Experts of a small language model.
Experts: 64 experts in each of 7 layers, 2 picks a token, a sigmoid router.
Below are experts of layer 4 (counted from 0) of a mixture-of-experts language model. Rows are named gate (a neuron's input weights, with its number), up (a neuron's input weights, with its number) and show model dimensions 0-255. Each number is 128 + 24 x the weight over its row's rms, rounded and kept within 0 to 255. Numbers have three digits each.
Before each expert's rows: "mostly gets" lists some tokens that are sent to it at least half of the time; "gets" lists some tokens that make up at least twice as much of what it gets as of all text. This comes from a sample of Wikipedia text that the model never trained on. Tokens count by the router's weight.

# expert 58
mostly gets: " g", " r", " sister", " cousin", " parents", " father"
gets: " G", " g", " r", " R", " A", "\n\n"
gate0:143118140136090085088122165135115133144131156123154098092135119143142152103155131118124102142101148142168173133124125165131108103124104128121086119080155111131101136068115105063132129153180117182114119132124102161128145162105119165118128129126074119151166070118123136095151205117109096123119173104182101129105138146166079102126167148113145121141128130132127091134119119125138171115128138133112131139163108150091121127143152118121115167129157144146143136135080128096106120156142132138118100166128154087107131159144121139133113135116081111155106093123128185101087099111109139128125131100106149123118104044112126112141111142172135141152133142131134104116175120129113186098131133133141123157108104119137122118148105139119134121133117120089127124126105127108109155147108105
up0:105161104129092112102122111127110121138101117180156075113115116158119155100113122162119114154112079142150055164098111124144128155107137125127102103109171183152155128118130118075121111102132119093119126062101138121123148123118074109126140090140104161123127139112180148117113102119129104158129108107155124096141089154160128141087117178130110144158119094116141148117157120145111175100133136164126154110158131141096170088119129116154139160148160106086086125096140079132148102125132112128127146144081147100151147128107110123104119158088137122119127148081139120142139102115104111138146193120136117129106090105083140118131172123130142122089140150145119107113092139096161127133155105145135119125119103126092114119146135125162111104139131181121126171142134151092149122135113120
gate1:118139146095129131129190105144126115165089138128114124162159101071097113110118125146131092145105165134108156124089147113113170124104125134114107096204135146162162174179095150170088077173122100095107144124151144124115139087110114162139138142125129124128115119151153154114117140140158148172156114150102117122104110133123149108134145110158111115139104172132153126133120105100115133099145132062140143125105099139100148167117148102179145109123140172143132129120122103109129144155126157124122141133110114158127133153139133149109117120136138127122124109115080138122076103109133127117108095147208155107127141117125106119184099110140146129156154132119114112128099108096172158107110197126082118167106119155115138104110126093154140132141119105115141123122097131129145136106174146
up1:127121152145135133107160091107148116090118136128102122093114129112096151171137158098188140147118132153133107111122109117115168112149156194098119146119146107139135108176125135173130133125141132129125177094157155162124093060128129156119122083108123110149141127143095135139140147177108153114120124173127121160138180110164136108094137128095136129155141132114122129137177123103100129121171133172110119095114116123114097124106153151135123151141122122149154098099068148102122150144185126095143144137140119096116136129117123139125168163150121180116141088160129144123100137090138191096121081098122152104150125090130135160139175120095120138117160140132164092134142124128172151094121172122163115115095106110126163168127157128116150105150127106143135140119149143155142117164131129
gate2:137134083131150075128159187144124094107109138156128112085123099113117150142095136130167130096080173149116147110094154140144167114115152176129115075151174134127115129107116130140158112142113137143130155120083163121138166081127128126149115148124130115161132137118168140090139093098097110163114073141133137159131111134134138122128133154137120107145123167125154144132142121137138084191118106110148123083120163132100108134118133132141120156132098163126112107122155158156130154163100178176111157128160090138137105175119109147135144120103080148093133147152132141140126151131117159117104119137124122167128107156153139158132094156166167162124152105146103121175141097138096114102067131123122102189117139140131141082158136094121130128136121123151107150146127103127141131121175130
up2:134141154128115108139155138116178110138152107138086143084152112104165111111125106134178130142133133189098123137146184112086146070117082135108107132153140119125158128106124156119106102102156144084115133127108052182131103139130149129126103147120107126150129106110129114148060093138068141118119132115172113133133110127138131128150164107123117122125182106098096153147128170081173110133089105114115112137124158136124110149097136189136128158108143138173109123140148121137142157120119134151122120136138156137151132156145115130153163101116111094099120109148130165149141136148154095116138131066142141135142109082135106156136135149133135130096093183154178118146143102126112159101111134113137125106108137119119137133112109109145110113142123117163114146115203111121114105112149156
gate3:141168100133094101142157104120096131116106115104083138136134140151095133118131112110122131084140126144134146075127174145186135114144107098179106127120103133107109088183128121116099113109104187117105100087086134104127076145113147094113089120159170142115130142119059122144152140111126124129159170101099102135148138157154114115133141104111148114089140125134136134103146151126139137106119150183123086127155107144125144119146142116148105111090151137134117113112158129165084113107145121132130126160116147125119123124093118116153190168184123095097146112120124129095114142139093129137111129115132092166110093135078120101123118157113115165142150154139144115124182153095090110141124145112132163145147134103111137138173116118112089157149113132109100142099149119148116114184144088
up3:113144140142095133169106136155132142142154165137131102131143100119144102117142146142136115065116131101136141149111099122112159120135106120169146122155104137152099122135166174168088162102100180137129087147106144125132127129130148129118095114178144184130112171191145151158149074049143119137116142122135108113141124126154081132082099115118141127150098133148107087123160125089154125116106134122171127108086142131134130135117131122129124084119112101123067161151151107131092139128117146133113139146135174089141105145073179114088141174123137085139104124166139139099119132149085111143139164156113159163145125149103117113145122147123148133138136116154137168120106107112092130122088155133092126114114113135122183155139114092124128093144133154135119144103148132125168114111130143
gate4:149137147073193098125147114123136147143152119105139127118097132144136124126117140127123099153148149147138132157115108132098144109089159138085154087118127181160079121131120153121083166100076111150157155138143169093136104106077087179117143133111136130147121135139099151108163115073138128134132157146129139078123098097094141105122115109111143120097132148147127092133156074133143143102113112135152147117158093109062118112106140139142100112162124117103131163143103167125079144134108078148105121135121104159093074159116127168100106149137093112148111131121100143107122116109150126152151148132123136133147137134105139156128105135110157117146154127143120121150098122123108102102105183119132125160162147095142117115167116129120116134090141090097134123174084138148166110113152161
up4:120095172132102132087177158107086107103111142112099129118116172154146144135154135151122129148119096121082130102139124127145126176116135116111144110120143155135092141127185092127116122122111168161078124105107118118130120142126078131112099146122096134163143078139138153112140143131150084110114063142114180111136111101118124119135089120130097147134141089115113106157156096128145134119159138126140122095088090143111155085155122188138144146146140121140114142156159149121149134125093116081076120107136125119174113115146107124106172115148107109207105125163099120135116166138155158137124155100126143089150130142167182147145131152076106145095115092119092142149128126118174094129144123150137169132135112126112145092112098147132098148126142141115137114114099108122134136151113128
gate5:089145129118124149142124085154143109097134077127097129094149123137175100151127135100119113097187100123136140092123101146125124147097121136136114090132117135090110159114163131140145126081125130159112115129164112116142145157120122176176119087120091120060104118135121118120163155119139160087122084140130164117136151115133130140128131116138138141110143154172132088145157128142139142123092107185069109148134161140104135129145115131126175155126135133137186080134129123135169110109142146114116108136158121099121128156116102115130117121139170130122168106165146111085099121142130145147063136153123120115116098162109137114143145150125104130115124113156133146075159123135104095099186106138142144143136144157089127133107105164145177155092138067135154135101095115150129124158115095
up5:169128077151106148145138146148136112134113143178111123097114164147109129140117139132122124125112139157136080140153137131150166121107114145136102122109130131162152133139124115141134124154158114132166120142121111139130104132122129143169141125152102095116108130121148185124137158122116160094120178132135135095133113149173146116150092125092173152103190135137128094135108110121108146129109142192154137086152114139092136111093062127127130131153094138138100105144070114127110115121141136114103110120112129156130118164155066133133153123117155111107141121179180152130154136115141164118119122152123126125108089129087139159094143162139140128070144152106128072116152116154138169101158124133183097123148131155084105130118121175155135169130129094083145095167150117130154149146080114
gate6:155110115137126106130126129124101171131137142140128171145120103147126094093126098130140109184149162120151142118139122154133086119145102095117074124084136136133109107120148148099145160183123112116114129147093150126113111118110133128081123130127176102152155166092128121125150156133123116166166147139158110113117144130073170124137124130161121150115145179063138128134124128135116165120118123139108116132096116128144113211145131099142130122124102165162165094068168153132161086114162142121157137172138121132127146134118094134134124156108143076097161120149123122139145144111136135121113152122185129086119178150117139141108137107085122128098149110152109112126121169149118113152119109124109141145122192127112140130125164131105124157135161106154135163165098098141117145184163154
up6:171131136099147135119120148169151115111112133124151123118108116137146103129121141162084133124154196104164172135144163109122122149158095144159151114111115101150146125138139133118157133118116107120107158145157133106088155100147133107084146164112114117172126127163134138146126150145095131144122172069138138112150128123087155127111120138097110117136070144156107097135145080125092145107121081088131122159131166129164089068125095106131141143136103133125145143132075163163153100134127120121137125076120099088136120135124139112102110148162132090167104124135157099103142121159136109111099171173154121136151134102126131114132118128121170088115089112121170109127078127149180139122110172115159083122131131145122103169114137108104152093173127118149121164123140152124086123127112138
gate7:126154154127092140172169138121134095107139160081114161183128108086161093140141141075135073108174123136133125126142142094141153107138151132118158131139097143126099123133114094143141097123121114099103094128131133119143129120135122130120139150108155174133145138138140107123126104144141139110143116111072155102072206116144115134113136120122122127100085134128086162117104114126144155120092119146097077129142167137138127148138138106113084159122110129097125092136115144093095177116086130146124123118129097164137144084119125110110160168125155125097095132114139100151126103094143138112099098093152093102083156140162102136119140148108115169161159106117107100155135090092113111148125116125105142142142163099163158156098089141135112158089106138120125135063133107128143126159128127
up7:119133117137097115159128098156131151085097160151114140149144143125097129098159137116150103121141149109095162110122134127129130160117151142162115103123156132153138104110128148113111153091109103158102112172142104133109099179137120125082111118120106069158115150055098138133124154114121120127128118095162124140169099123132173167132146139139102136136177070120127121094191174081118133146162118129140195142108122112124145112147090123100122142150148140183123103095118165145145110161164114093113132111131176155110110092118104135148113090160139168118140125167144162144121135143123113126163164091151142122130104145139117151135090136124144148108111117143177141082133118165142159121138120117133118142111086114078126108176156122093117115174139136132145135125108152127131097154123129
gate8:125089155066154119136159120139137142127119125091152128101140177115154136161096128146129124140080132134094105121133153161189139153106121086130123164145147127128116156133135171138126106149122099123136135165084080067132136149141105128109143113132157159101120130163122114146090113137123166126107092112127117142107109134100143096157116074153143115103110135102115180118141071165132092096130143102150127107127187111131125113160128148079107161169105123115123100173102110142147127145102143177135140142131100125118150136082109086161092149145122117118122106140122095151099129155089110145135105127137129155112117142132129103123122107110134121141123163152112170107123153120160110153150108143079146158127172165123144106116125078123174150124132131143116113149141082120142171128133184
up8:130110144133131130114131126150154154113083115143215144099097115127174127124134121133099143131150129157138095134123104113164128139115141100112085146132099136122097209132130155065193100182124128146131148137133081113129111124134129137126089110118163160114141144138134153138135122140081165106064103128126107143131128104113125116126113119090137116125118126150106094129132090146128117105155161099107146135150163167134100116090126167117148143103141136140106115170166099124180084114116127151155119118153152128129110093137131118131163096078160153103162117125158128139140144098121139129158140107136132132111130147122134138157187125137152118122152173121114121136105123090119102127107098163115136148126138159083123170081130097125151133111069136124106140169155137124141169122083133
gate9:160143199100122117168114155142135103116172154142139082079122109130142102147140117125158099086170137124094108130152110116114145100149091099149171136090137128097113152154129170126078149138132155114183111088109117158104135142172124120116154121106137104122098111117171122124144176113178091147153150115135131129115143123128087124157141118108138131114061119138125109126156158128130126140150124101138131104131132108111106151119144101142147110147107093109134076144133113134157141125109110142179160120158144176126168144160180148090115137096118146119142120088159164127119111138140144109143127137140148144124155121118132109131095146126127094119110082135147115137113144162138120103082115134076128155062150116115125165066103133105129090121102113150150142125105110119152153116094128
up9:110160126086144136145123126108103128132132083151101137140158129129135083136112085127142170128156129097156133136121150134140111122117115161096099129131117119127108131156114124184122134155128117091135170133170117106167115111110141111131139113131141168107140150221131134150158108102095112119106107118135118113128111151090129152123115114093099118132126173143112118089081125130132106128120121123089082126153102142112094124124153126103134116103105084135102136113135164092135133125076142133092149132114119140131143118158140089117117147115107134134110147125148115136202114172115122125131153144122131109138161161158148126112153106119175094161134107154146121104116125080105074115083163098126117106054117158084116135113086113099167126116096083119102124100112187129135158143165108
gate10:112141114160045107116130116147167128102129129136140089125117127098151151161184118103093098152122107139123058122134085104124126147155135117148146147096094147079169117138118122102139071140168106107128154131115148156134134113164146125144116144131167097127117139124115113133100118159167112169098139140110145123116167132131137163112131118154119146136163125171099172133112126128107111174128161139141158141099110146175111106131146113149136120133135110100096136169117101087147158142114072102136107127104092108183138148085095123115157151119135094130096134123147110113128133139129125114114108132126118135131164107132137197138140169152143150119125141147116089144128108097133110126135171115074143114110146126113140150088145148130155104089131168102174121172095088121115135117149146
up10:148130136093099130076119135129141128112148110101100141135152096185155178157109172114132157190145143157126163114107124132134126104151136154152107101140133144130122125094131086142097151137113122132127068114127112131129118111095154126142073136100120091105103107154121131119159110106131151095086121126152138100113098093122138131112163134148087110121131128131127196129152162159153091130135130133099144141126142144083106088124105119120171096153111132128134132147126103115122128118115117151152054109114121121109119128145149118089146109124127085118117146129154116146139122156120128144118112104153123187117115131156098157124153139166098123193164095110112080065132140108066141134077165144128155104122113115128135161129124119104118107126125081166117105123181139111110120134147104
gate11:146093174091099106075121153135108159137121117131149142095116083117138123123145136142113075129065136121139141145123155145155110205140130166087100113120135082160081147123117164147173118106139112147120156130121138122079138153087158083123153159088126152127133105096119164129119106135129096118140147163081174108116100142121109129118115112105094122145113138146098098122170143154108115119129112144126099140163124130123129165136109120132112165146103136117145090130119133132156132100157162097094137148121142127133116152156127097088142124124093083144112090091127153161138153125141135169144131130143129103091131122137099117140107166131126106162154107154111120135080159107132104117121141156115084125108114127085098115139129122126115168149157125113145104138076141135142085177179099
up11:119134106145122168162136093120145120093159143130105100159142166145113150127112111135120151151181129112114117120144108109093146086143136119139133156136119185133188123133139122145125147155125105117156106150116099147151118098151078139150101069122122077128148129144120118161116165125138147134096122093179108117109157098142135167141126145129143140105138137065099146160151128093135116164121145110124167141091165098130133086101135145099140122139133092136094157144137118152137117153120094166154125128138135128128180109155146114141123115129132184120157139134114097116154108115113119094123115089115158141168095131109163126127170090103119152067143129106135133106156111122135126116132078086122148125128174154157127147140106153161164093126085118146120125122150116112096162101061168
gate12:161145123113154118107149104115153132157121104129156121077136144144149130124108155119118135158160116128134105129130099152147111167117111090136142136125162165127108150165124120109138167112111138093124093089124115092155149147145128144145084119131127141106119127127119140140100104134180133129111103144115099146109159138102139091140116173105131170098112151128116151176157161207125121082109144112133172136150132135114101131157126188099103121114154124095106121156166084108164116154141098180159140138169114091135117129101129148141113147113118151106128127101092098106099145180118140135092105148100155137122128118124138135102145120120127165159094126109120181110104136123147114165119141145129072128131168145118081100118134106082129113114163103110100067122123141146176149171138091
up12:140128125135139158150108046121121153129082097157129108129163147143110118148115093136097143157103134130093138071072171099095100125126152127105134162119131093142143157111091103148138125118103105068126140136103118092120141112143120127148141120181114144123168140092169168088129163103206176113101120141126119148139103119136138125113147115164130174135124117127144140112147110132122151122115114124110109123142084128101149099105127130162164103146160143078113129102101146144116104097129132154130121119108105105169137093160109070133178104136161145156123158134114095130092122126109118120110112092134130137149167160157127148157153165165090113090114146147108133134138136123138152139174108097126122133148104140155098150085104139148139089148133143109158143137155140116116121141098126
gate13:134120142063139121165153101117082122159088178150097094127137152139137148140129139161089131165131119101131164107097123098154147162101140131140172116108086140134126131086171106128129142092105148132057157125197095090148078134135105127124164121098138133159180113159137146140137154160118121097161102157131158163147099093156141140106139129115101134118154096129092161110101117133104097128137096126090124102152124108130152149139108105171165127093097155113131126139120132155132119147125138164135127152128147120112140166113122140107148168140144104128116100143121142147132087142121118132106165100178116139161156071159157150159153140158144148139096134121114127134121132101113124122156149161084087143120137128107088137138132113096136113104138138114125128141070124138130110093156131
up13:112096130144138148142099141128156130089132108088121130164120129141159129116145118153143135071115092147118101121156168107149130085123172170124107133156141149133084109157130130153128118130133116109155149117126185110170185108129157097129142160149125156128104153124120074141078121150160141139083185133124119096118160159096109166147143126183140148125104136132108103096147112124138144131153077144158145148098100097194139126123106134098141128101092109099091109099150124094149148127135138102142138115133140166111125133135115111141114134145153161106141131156142162172106141104148107109154095109129104110111127189113124118110136066111111123091150129133108103138069151147151116107128113110124124093156120144111136150157107092130123137141095155141128129092118100177096141148122171
gate14:091170092123105113153190109136141157146095100135125125117139149091094098117156081159151133090126104131132107102112186119105119088176109115107158143119081087088143153138126101097137137071098116147156146134110137128157150129119140152128154125138141104116150125110125123187132094126119130093119196133140143155118148132104123150156138112085133125130098159132154072101115114105124111141090149126083139159152119135139124162128163123150147125169101184115154116131106126162112111121129107095102144108089170108133125149106157122136138159134141133116154164103140159157134163137110126134111146171162139136158156134114136092170113139087129132144117126187137172114161096152100137123126132106121145121167139124138103159123113138145148153143136121126134074136082133138086134140130105
up14:183129118107136108149116099101104154156160118155111141128129155088148161162142129147070124137125146153131109109097083158105121188076141191133141135101098112111123149123129078103126107155109141165138130101185103112108105076146114124176069127129124144139137121123098119161113127138131106100090148122093115096141110145113130129117147180109119114150121113133112130134144116143101134118113118130132161112122094092085142142128113132118103136149122127180079151137126094109125129129151125098110120104117097118137167118149124115125186121127115115144143160109108109084118132162153104152120124152168165145099108123164097140134166194127134110117130108075137152165136101118120145127153121132141096125158137149100096126138139158050112147091158112132120124127129103159128132099112120
gate15:162136123133103123098111101128139117119140138127133147118117122148163145100123123121151132119113126109122138124106137138145137089118120140151132123137105137146135131164137127111142065130110130145096118165112130123127154120129124147139091185107147130090126105087123150172097135148158109109160087165120150125116129171081152115086141099152128109123075099144125142145178136189085066092115109078110131146141188134162141127108117125110071151156152108076152109087165109120120148141103154138137132170151117124153119096099141103119114141100097124087166064145092089125098133145155098143109098165125125164056095118127102126153130106121155138129124108112099131099126119153109122130149138128134105162105157103149111151142141111142169125131170147119144139107071146112122119118109120
up15:089125143120115142132135128112128145126125147083136108149156104120131082133118173104105133131120120088094138147101122081121141137123118075152108147137118186134147116133129140130118165190144166136143151122130113138123118118154077139133154046137105100142106147168101097101105129117083137123136162089123104167149098092166126132127154069095082125083178081125101134148093061093138126112124136126137098153153092145115136058140149165138133119150171142122130116076096121147145129098121110158127098080122118111094176137133129130146131133141168107124095131146159158146125143086130157137166134133152111122117129128132144110132147129091115084116144123116129108127132100149176155156142118096111120153127134108121108100116109140093115159135098141141118143129124126149126132134137105
gate16:137160118134162138140122133143127177124172128167129117101089114160139182146138117138114136130080108142112154118125157115127119132108101130139103110126126113136167146151109170116136111135088111077161119118157146116163153150102107129146110177133136114106130063111122141069146120142138169090103087139088134117127145110175083115155150142102120128165147167161157114126150147082127151093129179133113140140112097133107099172144152092143123157119128131143153145125102118166123112133126153123128150123154148093126113174133098134130151133128120100117138111184109148118106099119164131138110141121129138133107125120151156118085064136142120135124161120142115151095112137113128097093136068163124137143153106162084126110096197105145096110143094116102182105162125108146149124115117127
up16:140130114102124126133106126139102095126133130127097155107137162171135067100107143102158106129146156155154157156137123153119097138139112098169199142090155109139087110101124186098124142095152113138092133086149142141094141117138153123113137139094134140203112134134179123105128140131081172117135178128151161202109101160087144109106142149129134129114173119133116120161122109161174141116135097109133149119159123120108114159076150150145110120115103133130144135150092137075103108116139117091098108139128136126102128136129139144137133122135162132093173105138153163151121111079138132110138115107130150139130096146125124138144123145134100156087102132138105133129106134131173117110141180124137173112147120080140114141113109149149126095135164116126092149138138129099131081144165125
gate17:120112174117167129131181119143084108124128129142119139136063185098126129125158113123100140136082073131090135110129105137153142095104151119175125153111157129131168145118109141142152136176131112149115162154120144139111154125111158117112106167151109130132125137128168113096174115086152141128153110124146150121139093151158133131133118098147126090169123128093101129118112152132158160089108068133124102111086108077120115117132142122143094107138155141125172119192114082146124142109140102082112153154156150121137141151131126097113099151132119154130140126120131161131086133088104142114155157116129117180080102130132078143153119149140160108134134136123136128157114135150125092125126129094084167158148143126151132129156097109132130077100131173139092107139141143179105135121107112
up17:150152161132161099125172147126103113141157070132109130128133106105117164108127126163151140135149098120110180135133137100136178077087155133134177129128098085116199125115139090110107115156131169140132098171137130119115081137130128163129143156096104136140121081147127108069179120121088128158160121148139120131143123141182108110126115179098171149120126144129103179105109151116139129100128116115109125091144093153117143130115092137142094133121150151132136158133162110149088133134105120123138155118122123174120155135141115100111107138111118160122146134136121113091124117158128104103132111133148114151105145116140122195147103151124107118128111105118145126127099117082084133085150118103162114142096161102109150126172102099154125145130099135153124108097115139138116099128111199
gate18:146132130096104147139082153136092106143156128156116101115128162166114124094133155126120123144170110103160105131102134088128136148096153091129158116145162126148084130119112151105129147097127150106139120100131107131112072137127070169115155074086146112121162150107118177120145155140113099123131092147116117159095153050133106122111136123123115124111168120128126132174121127132134136125137150143114113130120124115093155114120100097132147119154135178138151090174093103122127113116142133136098119126101163119135110138146166130062133167092095121174132106107110059168136172166148096138136114119075144098107130115158112131156176126134132114152123138145137144144167121096118110117133108190150083147115113124141125115147159143149133102103119156097134137142132150143110091116122103
up18:116121141115157129134103084131097125132102118148137107133099109102126091103124095106140153085153140121130136119112106116147123142134120117138116122119113108118144149123134151085172142088087146086117092112156128115107047111136079187108138131101144129107109159136086163154163149132103098118163094151134124135150097083100131161154161170116101089134111107170085175113130106102145051121105097159101110128120136101129147130111099107117124117105135136121151135091122126144116099124159077108148119148102114109112094149138100139145136159091138108148147103106126108178129112136116127107167128087136171105150157089144135134136144120148140164140124094108119153105112120163119088120129107155116098115140133127121133128149118152100137098088092133113183115154118103188123129132137100
gate19:138152151127134137121117159155078101149139127116174117117126127116173144082122078126088094136130133140103127113084138111154140114162134132101132119136152139118163148143104172119139152119127141125128109170172095105132157128128101150126108089131148124134100168162080141153149124118134154138139118147130107155131138113125116119070150140166108124127087103107105114140094142130136140075158122094136167084114102117148130146141156138115104156177143124099132171112090139122158137149111123173099160132140118124093163168142129133144143117096087061113133138114104150145091131137166131152128150136137130132131112097164128099156130155144164142088080108118097151107105153177169132144123169153094097163151150148127125123068125109146133118118067145113150102121139108158165141109155145
up19:160077118078148130113135154152174138140126173116101115098121149168115167143124153115129099149128099108176113108132137138104110105160133100065114147111099119145108138126097136138127088034097127114086118129117134135125109153148140097110170114135151148168120143127174146152126117112113145132178148165100129095121141143091139175161088120166131148112136129119114138117137152139159141135103123168107090114138117105139138131098106137119137100112124138140109131158136072111122106098146137131149122101134136084109099122118169113066165109096141160130123124147124068151113108124137136113127073130104146113136126125170137100093147131145132091105155151136114134121104135094131137112115131130121136106141159164131086172105107125117161146078115107161139130112099144098132109103169153
gate20:119116128111154123139172116117105113110164117083145089107075131121158110150119156141114160094095129108114119152121096160177143095115151142109112128158140140129119173101126140107146132157125165133111156116155132146137149125146096146091111116123105139176143167109104125076109136105100142106123097127118177115114156119123090154137175169121195110137140086141092115072080126131143141140092152164086117058102118148132132129136100117177174112146117087096145128134115095119145157099092126119124139138109156121133123136127136143112144149099139111154113166077154156123115160127132174126119156109131103133106113158174131123171127134121119111168119104120101124189147114118147115138109099141118126146158173142133143140103085153145152145102092123094107133111141132139152144145133137
up20:132137118149141124136131134089078127107077127141119106149124167096149142120131187109130173126094085103169100141107117190191117112145109127149157136106104090127112131125087110133134103155099144129141139158141120153085117107136123154116109095128133137142155150138163113165137129128136163122126140155092143132130142134160103157145137155115127094129179110149127130127102105116127183147090171108129134125152103166120134156162101104142137097162176118115127151157097109117126152116152131108151176110103124112112118120112122140106139118077138123127169118093136150115171109148104163122134202085092130144114126116136159114125119120116183153137102133116140117137151154119166150181132157097093092134156136098093131111128133122134106172055081139114128118127145120122144129141119123
gate21:097136115152185121151074144114151116163107125113163130144130101129128132129121116134130130119131108107094112122140172183133087143114136132136098158144131110123116180123121162148113160144168153130151131128139106138119121151114084151092159130137136107110151140133135108139117079157142152145136093131131155112120130114135028157197158109102122113145134083118122112095117114105101081117118157095136133131132158174097131145136132108073144146131132127153113153121127139113154141120133113166135102107085145140139103124106114082137164125113121130090157128101121108175154123168105151119123088125151126102142145135158172152107118082147132136135105132134135162110145126148133148136094121120103105135159087126156153154121121107178111167056101108098134063107147121154132116136130127
up21:151171123139097107084103125153125139128166144120087149175119106074134131114112097109128152141120133148101136177136108121155145147120144112184094151132105123126099137118132130094144142142125130140114145155140134104135117125145128134170128141110086144118080096106094143106115138152065139147139082132168114123118107118114172103140140143143136152109161158097128109119155103139101141081118114105055130148072147122123125078107118148076148156157144135137116108151132133153110147121129121090160118152112101150102127120099085141126122129122154130054142124134125109151124091147127066151148130141151085133136151126152110175169126140116139149102151160158104152117161098162128125140116125110121126132108150141117111128154131076119132143103168161136099144167128152146073125181128129
gate22:149177102117108153107174151096159132113114147146131149145123116110088116100122154090171117155157122088123106162132143117170154092113082148155111125134164133175104102141148125150130154146132128163168112131137172101115125142113136143188137152118122125111084098137145118140129123145099180131131135069106153091071170108133131177140129137125116113092139111159144106105173115145085125104126130166128120120147158134109157158074133118127066118146128084129140135167160143138122196142104093151139103105136110110102120099095117100111102125113172152078128135119129134134128114131134113130166128130120099132128131112118119129125128124102102163190110111110097145093156118148164133095152120114140135144146125118120114125147082137153124121094159148112101125125111118121087171137116098
up22:129140129115122153109122128123143108111151069170137154140124105124131124117141180102131102143138097120110146080105125177117158098089113108113142119131116139170109134102114135160208155141099126144142135127165131159124151160132142126095124134129194106134120126131094132143141083184108089071101109103186102129107108137140086151150169164131123154132151112102118146177170133094146124134131180151135153119102085127168126103120121119109116087178134105142131099140165125146146121131129137163106159100151137118125132125142152147092132081130126113158101140112139101151146135132137126119157129145100161188125135120120123110116145110139126132133114110159124160107129116147115117099166080125103132098148075137095084156133088151151144127126091157135165110168123123099136124128139111
gate23:119095118124159072130119161129131117122113118103146120144114112118155136111150116098158097128135129130140118144128173164160087132152112136121134125152134104116117122135152106104151146137127105128147064088135123156127134100098141116146094160161126095113067093127115142107153174135098135103172169100106120140137171173099137131123142136130120106098109127113122117129119124100120135150108132129091122153101115148140104123141147110095138098160109128114183111144081146134111138126119127129109104105089106067119095105135140161087120125125106113159167127103087106102149139138137147097074203134125124146147112131181151084135131112141128125121131117160194140128136127164116117148137093191117121135145112124113158105100156135126119092111158123111138052112156120098123178125173128
up23:118151122104141173138125136136116163135108116133143158085099166135116099156114149111142112151141136127127094115092128124137138118125114118118113132132099096127110138125145143119098106137121145125118121118119125105162110072143126144131135073097151169103141130140152097147143104114123156166111108141158125109130091088125147152094089152082144083125094146131112108141115121140110131127144145094099130164135108138101148163134144138138130134168104148132126115114146087159129165128126160171120120181133159195162141104119156124094153154104131129108134158124048112119149093101105143159103111165122134100090093110144136134134139145083080126138172139119131129063125125069173122156106129125154126103104125156116112185106100140134188174121097105155093086148151119133142107144136131
gate24:170118099114115081110143131105093073161162149141152117114129121104149107081143114111084143136146121119152083140096117090136120154126175106152136137100115133141080130146164153146126164097145145123127101140133125121143115087073160121117108080115137139140134172096162216093149123155149127116118095124122082135137137173117133040096093139165140113124137108152151124101138134149128156096110153123149153121119108096127163159134127141095149131138090111093101139133122119130113080111106141118116127139097153129127172156148172150122141120125111129136132125092151132124137138111131124127162103112114108106118107116106185122147173143098162159139111160105140126130126141135119119119104098126108088164093111147128119133156148156102108137150150143147121159147116107141163158178106130
up24:115136147113091103115175172096125067116157150176167133104104122141141129051103141144121132128120120154153121129125119163120121121142110110123148108133094108135082139169088140183148159126140143131143129126138122143085123148134136118131134102147141110111118155129166134165150100155127123139138111151178094099150130107161123109113116129149126085174085122142135098148111150131127100115087089130139149116134117132115129148127135144121118141162127125139136153098127105101106099140136103126119139163125123137125125175140131124109192153096124096126101135098131120119157084108129138170144149155109140153108093175070121103136155142141154115121152157107136143159120156096141136061066148145099100099112113112183156146132146152135122112142129142097167151118115139131173127176186123
gate25:121133145146101130147150112131165130154140118102129149158137072124120080139122121127137140127148119100150131155184128156165143114131142109117125142125128123142115115142120147155135171068124105169115103126121112144092179151133164119164112192136111146142144108116103145146143174117122157111115130106114195180130143112131127099137160154078147153145146081152096121149145123158118161094123121138113112139133165143155116144147173134126116150089142090114160166167110151135132106108115103115130098117113133135174088098138109142165147149127151100152108120082143166139177099133109119172111138116128124142120080155104137090134089136099116141138112105107085138117105156117138133140161159099100133125153114121151105140123125090168110125065072144125142158101167124134150119150123095
up25:100121145123119130116153194145139158140125113122077150138136155170085154116149143093159123129095099146193161164147113120093143123132127136112136128121099086133093137107059097121076134109170104136124136118118117124115130170134125151095105124103122092114122130148154106094191143105112121110149130200141154099150166081152120121102125103134101107150193115106139137149112115135157116140134128160135103111083160109102134120147112138114115107114142149116118114130161140112103133128106119167110136128163109092101108174117139110139114129108125102142101115102116122131101061092114140135109137145123105120148157173116183104124087118155128122149122130162120120143164122104126123118134125105132119121126121060151158111128139098134118169124154114123126127168097121106135110084129175
gate26:135126119116125161162152156151134120120193104147114139091139100140113107109072101080135090139067179105137158100130135140127121144095113116136135068153165129147139159153136133117132154129101146120112100118135110101145141119151123091127101130087085159104133085151092152157126156091153130126173102192126132176098151101086128115148150176137106150118106115127149155134110160120135115107096150137101137153122134150150143150124152137124105089161134128100067142108159097171129103092175170123134146127105117086140123116095117102163144115143151089130123098132079138113133146107111148130077153179130112120167121130087115156122122099120121109163124109125118130128139118119117164128143115157132113151123163134132104120161105112134157118113095147136108138117119151152154129117088107
up26:165112146153105165125135164122137131122143135113107169122170139111126136160135121063156119139141135119118135107159085154100181076154115128091165114122136113096106118098113137128164125138131117179121155116119138141121151088126157105143115149121102108139156122143147115083168084159129085138099115126174129111150125119182141113142132107158123103117141104128128133116100104090119122162124130135128125165096053168130117122129102137091116132150184136151141120128123166129137148114156106168084126108129128114147167166115160130141130104149119111081131137124139136147132125131170156126119090159158140156117117140115141171131134113144121131143106128118102108169124146138135102145112165108094128178111131102158097178120078163113139136123119104124108129064174132155140115197121134